From a checkpoint of a small mixture-of-experts model trained on Wikipedia.
Size: 13 layers, 61.8M parameters.
Experts: 16 experts in each of 11 layers, 544 tanh GELU neurons an expert, 1 pick a token, a softmax router.
Training: a variant of SOAP for the experts, 648M tokens, 4944 steps.
Below are experts of layer 9 (counted from 0) of a mixture-of-experts language model. Rows are named router (the router's row for the expert), down (a neuron's output weights, with its number) and show model dimensions 0-255. Each number is 128 + 24 x the weight over its row's rms, rounded and kept within 0 to 255. Numbers have three digits each.
Before each expert's rows: a language model's description of what the expert responds to. This comes from a sample of Wikipedia text that the model never trained on.

# expert 7
What it handles: Institution name words. Words in proper names of countries, parties, universities, military units and honours, such as North, National, Royal, and of or the in such names.
router:134131137136149105130192054126140150151153131109119132136116115123146097114113130157183161180127110115150132141147134140122135149112109153157098125132123129169126086130148138092146131158161082101149101100127130133125164194157108152133115123140127138142119128181144104113128114103131073128116136124109148133140102154143119109160121119110115146152132104150091121104112095130161120111140151157158131110122121156201165165142118166089147098145149109165136190141151145142128110104123113103121101148146117143155113116109173163137084131134116125136129110117124140139103176120116092117160127142126146116076132115087149103125094151099122113085107106097139123124095073122123125104126129160114136129155147126153102136144127105087114158137148074096129077093178113125109131162112094
down2:127117169151124154075125154144117176127094107174093168105116115147121137149140167114125118136154129107136144132119116137137099121085143167137155107111126126126081123137140139119158141149112124140138126098047131151108080179111152101118067131125136116140103169138120121120115118143078126159157123108124169128116152126136132164121118111129152085150108105108166115121102115117118131144114061112109120115117112149173097132122103149153108106116178134107133148137120155107089147110145136109116139151126148135139087104139144145140163147138127145156128148075153130070093142188162129168154170129139160137181148163147121185115121129137141132147149114124129128155145173144115156159114104135115096102132110082141125116164127151094149128075134092109140130114151132110130090123111134
down3:166122126089094101159091134133161126104131133074118099129117160140097096127160137130125110110136129153116113154153112147087138069150098138114137170130091075105111145144131118158091136132137140118114127137147092157115102134118106128121135111146148111157127081110178148132150145133090130182154110106180091154124132115110150128171157151175118144126136154117098140159151140149101131134128132104150161115068138138154147122128150136134126104116104154163136119137162110064131149134110099082113135128160143121132127155175111143110113132085121140137099145150117141146124129113147141109136166130110181127074085134137102111122140106137128140109145120065075072139134108112125165098117159147170167112161127082112101111129121123094131104115109144136087096106107116171122131117132133
down4:124172161085172149120127149151131143101143163187123117135151168163108173119144162149148131079141138153140142129143116084157094140152131122093111119104098115109106128160126150101110140133121099128117151140143070167150123123084143088123112082122094139147130188093166104130168088114151114142137156139149093139114125087142161062124143145126143155151119109118150099117098128087121113133124133155128095125128149128127118116101076140112116115157117138146110138084098172096148136092117144133153073139144091118132117117154138187124125131127111141114173083118197118146069113133127132129112126131147113134154135107141143123121099159120146086140128122116159090152131116120140094157107111136136134133153131115107104144121172137101094148152149107142124172163136147149128152124135127
down5:109111136109097124159132133176100115152141124122089106131135149141110127121134132123132163193096113169154140111115107102112108112102068135152122113155114117090146081107128121131092140106165131119124145143120078102121124132125095141115139166060120134122126120112152115154097142106102139125149148153122199139128107140140118115096120131125141114110102135113114071116147134103088172142115140139117141133108141133139121125141143150114123113131192114137142134170150164105128142113169111151147110166105125118140152116139138168164115056156100116119127097133140121143130069123125140152137133138138145153122155106169121094120148089086119096145125124155118092113103116111164149057154137118126126155140117112168174142150135113118137145129123135170121100092113146110107032122143146
down6:150133144138116130122171136118105121120111135100122146158111122170151164095098110148145094127126122135132123103115106193149148155161147126123170135099134086145144087078152112122148138138108139123141131136127141128089139137122111150093105097145146160177077143148119190108049186145148104101151146128152149132142123123123142089124138092135067143166142097099125132112098139112161132164149146125106130168068102163101159111142121097178129147091155141107148124108118176147110112088153134145130123144107146119105116164111165113137092131106098146123106135088153112114103151095120123086139106134079150137162103100127143158137140138102101096130109116126152154124100139151138161131147101132101124128101130160085123152114147145122131122161124134098145128125109140141137066118126111
down7:101109147152165105109133149093125149105124166112157130121117110125113109142136124151134101122145061123109084122129133097110106119137149143104104142153121109137059106112147171118138147136143120144147150124128131142147126132136103123147095148150138085093147165097139110125127129142122129080150105095181129118161111131145087135086122108119090157116140122124160133099142137099095132098129123114112166132094136130096155071148092121125173138127107143134096099089131133120127115102068157106118091128115115089124128164094117102116168138102089116103106124107106138114152144139098125110070096149145160112160113146138124058111119119153148177133126118134200153137109107077150148162153148163132135145161143112116110085135143098124128129107146112135117159101114113138138171074137102
down8:139098135125093098110128143153178105112126122082151114154115111126182114096124100158134088113121171125087107072152117114111103177124116128147168159176155109150110136127128107146152118125134157115149125152115118138115115141138112105135119115127113114147161076164123115132136127123118088169178132170115109102112147171141089129157132092113091187149099130137132121144122139132130133158129131153175146116108097111130126121129096128123118151163132134143141118078154106091155141092152122130125152166083107110135111152098119144097135135129140100129151098109126135106155134122156172136102145123159125152116139153138141145143176076129088136094146126115144094109124130147093134096134104092079117140132131127107139164082145129135163134180168146106112102130106068163095120130071150

# expert 1
What it handles: Title words. Words inside titles of songs, albums, films, shows and games, especially pronouns and short words, such as I Love Lucy, My, Me.
router:134135101117087098152119137097101202116118107090114137115150137105132147107135145134140172065146144126128145129125109070124085179149134119066187145140114134130139126128108140118125142125147148131161146159131147135122119137117107127179148123128180129146106120137125097104128147112107119137165133109173169114135129150105145141106118082133144144134110120083182132095095133105140128105105152142104100144142139146108102179098117141127098172131114132153162145107178142127100132155157134109139077160154085086144132109086106084115109095085120187114138113144101117127106117145144106134116099112105135111124139078115108134140137132170115157135120159158136134141122162157166101092107147180140095103127107134112154103132099123160129142105120147126166117156151122132146124155135141
down2:157127136120119152102150162089124094117140103136174125111122137138121111142156133150165111099112157081125166116176119159110138134110114165122141137155125174126140146139130150095118117156092128123127145111123140134154121145138142127097125109108133172152124102105146159167118150163148144097130155119100148125155158119143146131116125115112139137107123116157114157121150168129106146179133144165092121153085111126097109138125137088136126168127132170123137133125160142068123139143080136137150096117103070137116160145137125176116102166101097097134153137107127112109146086114164125159175135147097119129060133140116066139136119123153117100169152121141132174171102142160113118092130098120075091140117174124115120109130151160159133117181101132116157126091106108106127120101095076
down3:144086111117150113117106165149116150173125095148106138100061111162121141086171130155127118137174125112114127118121160144096137086135116149130107117164112115070073123129112109078133156103145138106128092124145129170100086078107094123109110140120118128164135132113135152135122128174150130139190106107104073110113144119139134122155121140127141118121175159177097163130127117100127138154123171101156114172103145069128102118130139110137158103139095144095105172082118088138108108152111112107152151102127103107109106136102138110113090126137125127137122135145150113130141147118165106109129091102147123089157114144143133099147135127136121130149095126148118163081144104144124105145131125143114135145122090152086125107161123145084146138121116103140119120180132117093196128111149123
down4:084133101098131137070194107152145143157149117087113160142102137130161111194114121171121127112132171133107189134084106135153117095127118152101163077160116160142141123077165111121146100121158166098144146147152154124138112123080153103106114147106123116162117086146123144171107127139130124120127118153172113142133103125139122153144110112117142085137154139119081127110122146126141109125104148090141122116120134150113114123149070170107109101112121117129139097129159147114165105133134146144115138148185139110134161113136068097140125132140128083139169106125111105124151106137144141106114139119153158124153159094128142141106155178137145098137118125141110126113160136131174109091121115088107116135164150141110145131116058139166123135164150112142093106142117147126138152118127095
down5:142095145094175104135137159092173095112138101123113075112112097158159121100174118099123111108117146155127142123143160092121118107100134146080116151143148136159110130116113138120148126109081132126133133134086124129130108137116104142135111086143144134132107098164133142130112164197158150163141111112119123109131125099123099107169120163136090147143100109108129164156136138117128141118171180136135161141172123098107116124127152101106156106144154150147150095192171102145146164185156146091139128146113116138109138152131149102080162150136107164100140151127082114132127097071100135144106139096115082127150157129102109144093090139116087162163138164131126116101126117158097125157092125134108168114146097139147147155112122150146114166128144129115143124107091120123125128091102133
down6:107140104136121110107175131109111120138118126128127124139148141156123104104145069091150143105095172138114087110127112130125110105085140190149179165145137125126150154161124154112121116098105142155108114130141122120088157136141148134142078090091152120119115096137154114134146112152146075098143146139146085098122088111172095173216134148102131144123130113108099123145144119132087129140102145137166082111112145139130117087111145098112142125111138164136140123145119116143122098123138109141153151114132114141147121096179120092095105160161144148160108136092134096105098122095090075137158068092141135143109120108148115114177152117123136137131122109148088159146158144092118079104092102152104176138138154133117135127156148126103130147150161127131142136098119143116119155120124117
down7:144092147143126124139085122117086094099157170126134142120144120111084205130114095115132119162122118153100117127164163115056105148097137138140095087141136144133126161085163098129102167162089122091152110107145130092122122185126130071114134141114166091120138140135128135105133159135140136121123134119121130144138130149133105137110102141100160107118087082106131115157145132150118111109138127117099146084128140170126164137136120132166128171110127138093112138116139127102109142105098121095130147105114163149155121103091115130168105127097151149107123114094129133140132165151077134129111122137096125129129136140125082147145110107158099147165085135118104138167164125122153165149141121109145156133132094144118116122141157129121123146156156162132117090167188129115153212138133156
down8:113150123123177115109117123111106133122130133097121131112135124119156115120140139120124134086117135137111122117104138141159159110156122152134167161129139120105180119127085116104158108155155118141070100161166093121132120113139113134117118123112140084172148107146129156140086118141139106128092095186158139111153135159127131153151134099073138088103101107136127114105093180116118109115132136092117119147162138117111155167114145146088120139115090151134106094117142122146147113086142155148144098122082094158105069136190146159084140157129146164126101103113160122158161095100083150117177136076092113129132142134118140117117112135107116135134114144138099130155079118163159141120127118115092109100119091123153146110138121109188132161173142163138171150138168139155130112099119145

# expert 12
What it handles: Prepositions. Prepositions starting a phrase, usually before the or a, such as in, during, until, into, on, of; also dashes in medal tables.
router:110183116160102111120094143143094137137121126181125157156157123120103118101105150121112168086105157079076128092141124121132167120157112086130179160084137134128129158140132077170136129139149146102106107112131084109095144158116140116130140128159091146134126134161124172103123131121113131103136127125146108131106122166127132150130161146139107155123132128112125144126130156141137126145106118129134156092098107160105163117119104126087115175179083107127102118130155109139140148097109150159168103127131167115113130162115108108132091105134140105137092129123131167108152089127189155178134146167099145110166103129152131124135172089135206149125058095100153112144126152128147082106124137134124126141122143104106119129121104087124152149124179151108127132121133140123124115139154138
down3:153076111148137095107132122140132085136116141150150093142113080110112132174146154122129114140142190098140149139100131162146133135130128123129139098101138079098104122071119123094126103136122133133136143104142113133176147075138095149120149101154102141092146126129155126063132070122175152126131068135107130130122117146143124158163162150127139146145113159119136142133154082130169105158156084135103114149111110117159112170155096118103122125127114131137111127153147140134101129143099150158116119170139146119121125083107109113068177118101136123096128082132136146132112160133130121108145121092115137171121122102117138113157189153136094118147104094109134080089127119099105123151159163105156131108164137137117116098162127128150132112140155131131099120145131166145126141152190151
down4:149134134146130114106084158167153095119138111125156152142179135169140163094136146110140100096165152161114144106130131141119112152133154124141120120162128112130135133088134142130107160144143108110142134139134101118114104129154155115123106148101144121163127132053115099145114137104124127134104126106122137130107094154151111134085132122148141153117144113124066131120095130077077093110112138108135146121163052142186094097122136129105093144138121137126122153158153129114129133124070090085146159139129146118102128127158140161130175150135177170160152142127156165154119160156185142148138125124115147140125125143081122104109109145108154121107115162152123123122125110118091147153144103160106102163099106144068154135131147121109155110081087112108109118096108123141106070142148109
down5:110110153128137137144126101150135125135126105128090130147126158110119099118107132128139133096119144101134136115102070140135147089165165126131124166121096136092165129111140156136121117140118148147129098160116150135129133140128159080134089137162109123134084137127148138143080102127122122121105180147148081105150114124141130156132175127138160113171188090121131094161067144122149135132132147157194106096135107131156112135075101087173097107123137091092139167151099104180150120140117137153154116132132118116113120104129128079121098150135130086168092119160119132134151127149143167182077143150134177115171194105103103117157149155119150150105136139101097175134142121111105142129142144158123170118144121131117132121112120112126124155136103114134136121155123075113154116135130109
down6:140084128134134125132098107117099114150142142134106119140130161093102146137163129136121095102105120116121105149141113152123155131116108134115125154129140138115165119120159098130126095114124142126099119100162048150132115106142149101131123127141087114151111145145141151150114115124116148105098164143113134111115154151143049182148124156134099126142175133173146078108088106170116123165094114106142113168170092109157142064126130153129158155128117112149106143117165098127127129138133121127145166102133156120121148096105128115122114126123150146110158136135153112129091138126154127141076117099137148075072141128151139151075113102116163117143121114109118135119096118118138178119118118143125119119136145106059118115135128092131139111173190102114040113129119103131132089103135148
down7:139173161129115081153089073113149099122140126146074142113119132136124168100144146180119110156091128095116175111101114094093065121122145164143113131138133169124118107092160147118125118141137151112149127137128136161147144120134134142136140133153133102099140135151158120114129114103121133110162095131147119162112156112150115155163083085102094110131086121127107111128095136122099083141142127138158097115124104091133098173120141115095114162142140139125114132152156128181135121141148120165129171165128122106140124085137125180156147138132138122154168131136137128156125086128150143167106104145114117140140125109120137148159093164102151125107127146105145118077135162144151140086120146125089122179154113105141161122124114148166193086131130138117071122153116126083133098120091098
down8:127132101139154081145101136085134185158101140131116122125147124150084163167078132154112132080114123132151121085086152096152148128119164148141129125149114118135156136151125126091045104110170127126106136117167074150150125118167147134103146134097147141100098129157132116155111149138156110128104148145117127121128158115169130072079141117139118108147119161136117116088126149094162165139153107131132088141098177142135147159117154121140131125117126161120113105146143139099136095135162160127146125132152140134138129163142134131145133143136148118120135090094152130114149129100131145103143120118135108126140098143129090144131151107113174130183127130141154106136112105123139122112068179118125134033144139124127125090107113139140146121156120150170123140113202118149136107105150124
down9:082099097101119141125116149138113163139094168134109093134103130101120146136152141106148132113134125136152162136113172161132111154191148132139150150098140135151132146147101102098086152136147127114080154124108107177137105120161140140131143157100126119147130157121113101127129131118150097125116079153121109101150143162151161127126120155139116159129126129165129150120125156127187142123136109139125129111109126122095124127134091172139105141145143097085151059094142117135157126081126093160143113117144066169110131168119104128124141049160132123108107130144143165073094094122157121097155147122112124135153143158093108125129134161096152151146154135117133127139096153143077168157116099093102165122098134121119097156125130103093104127115143190112118128103131162132140140152098157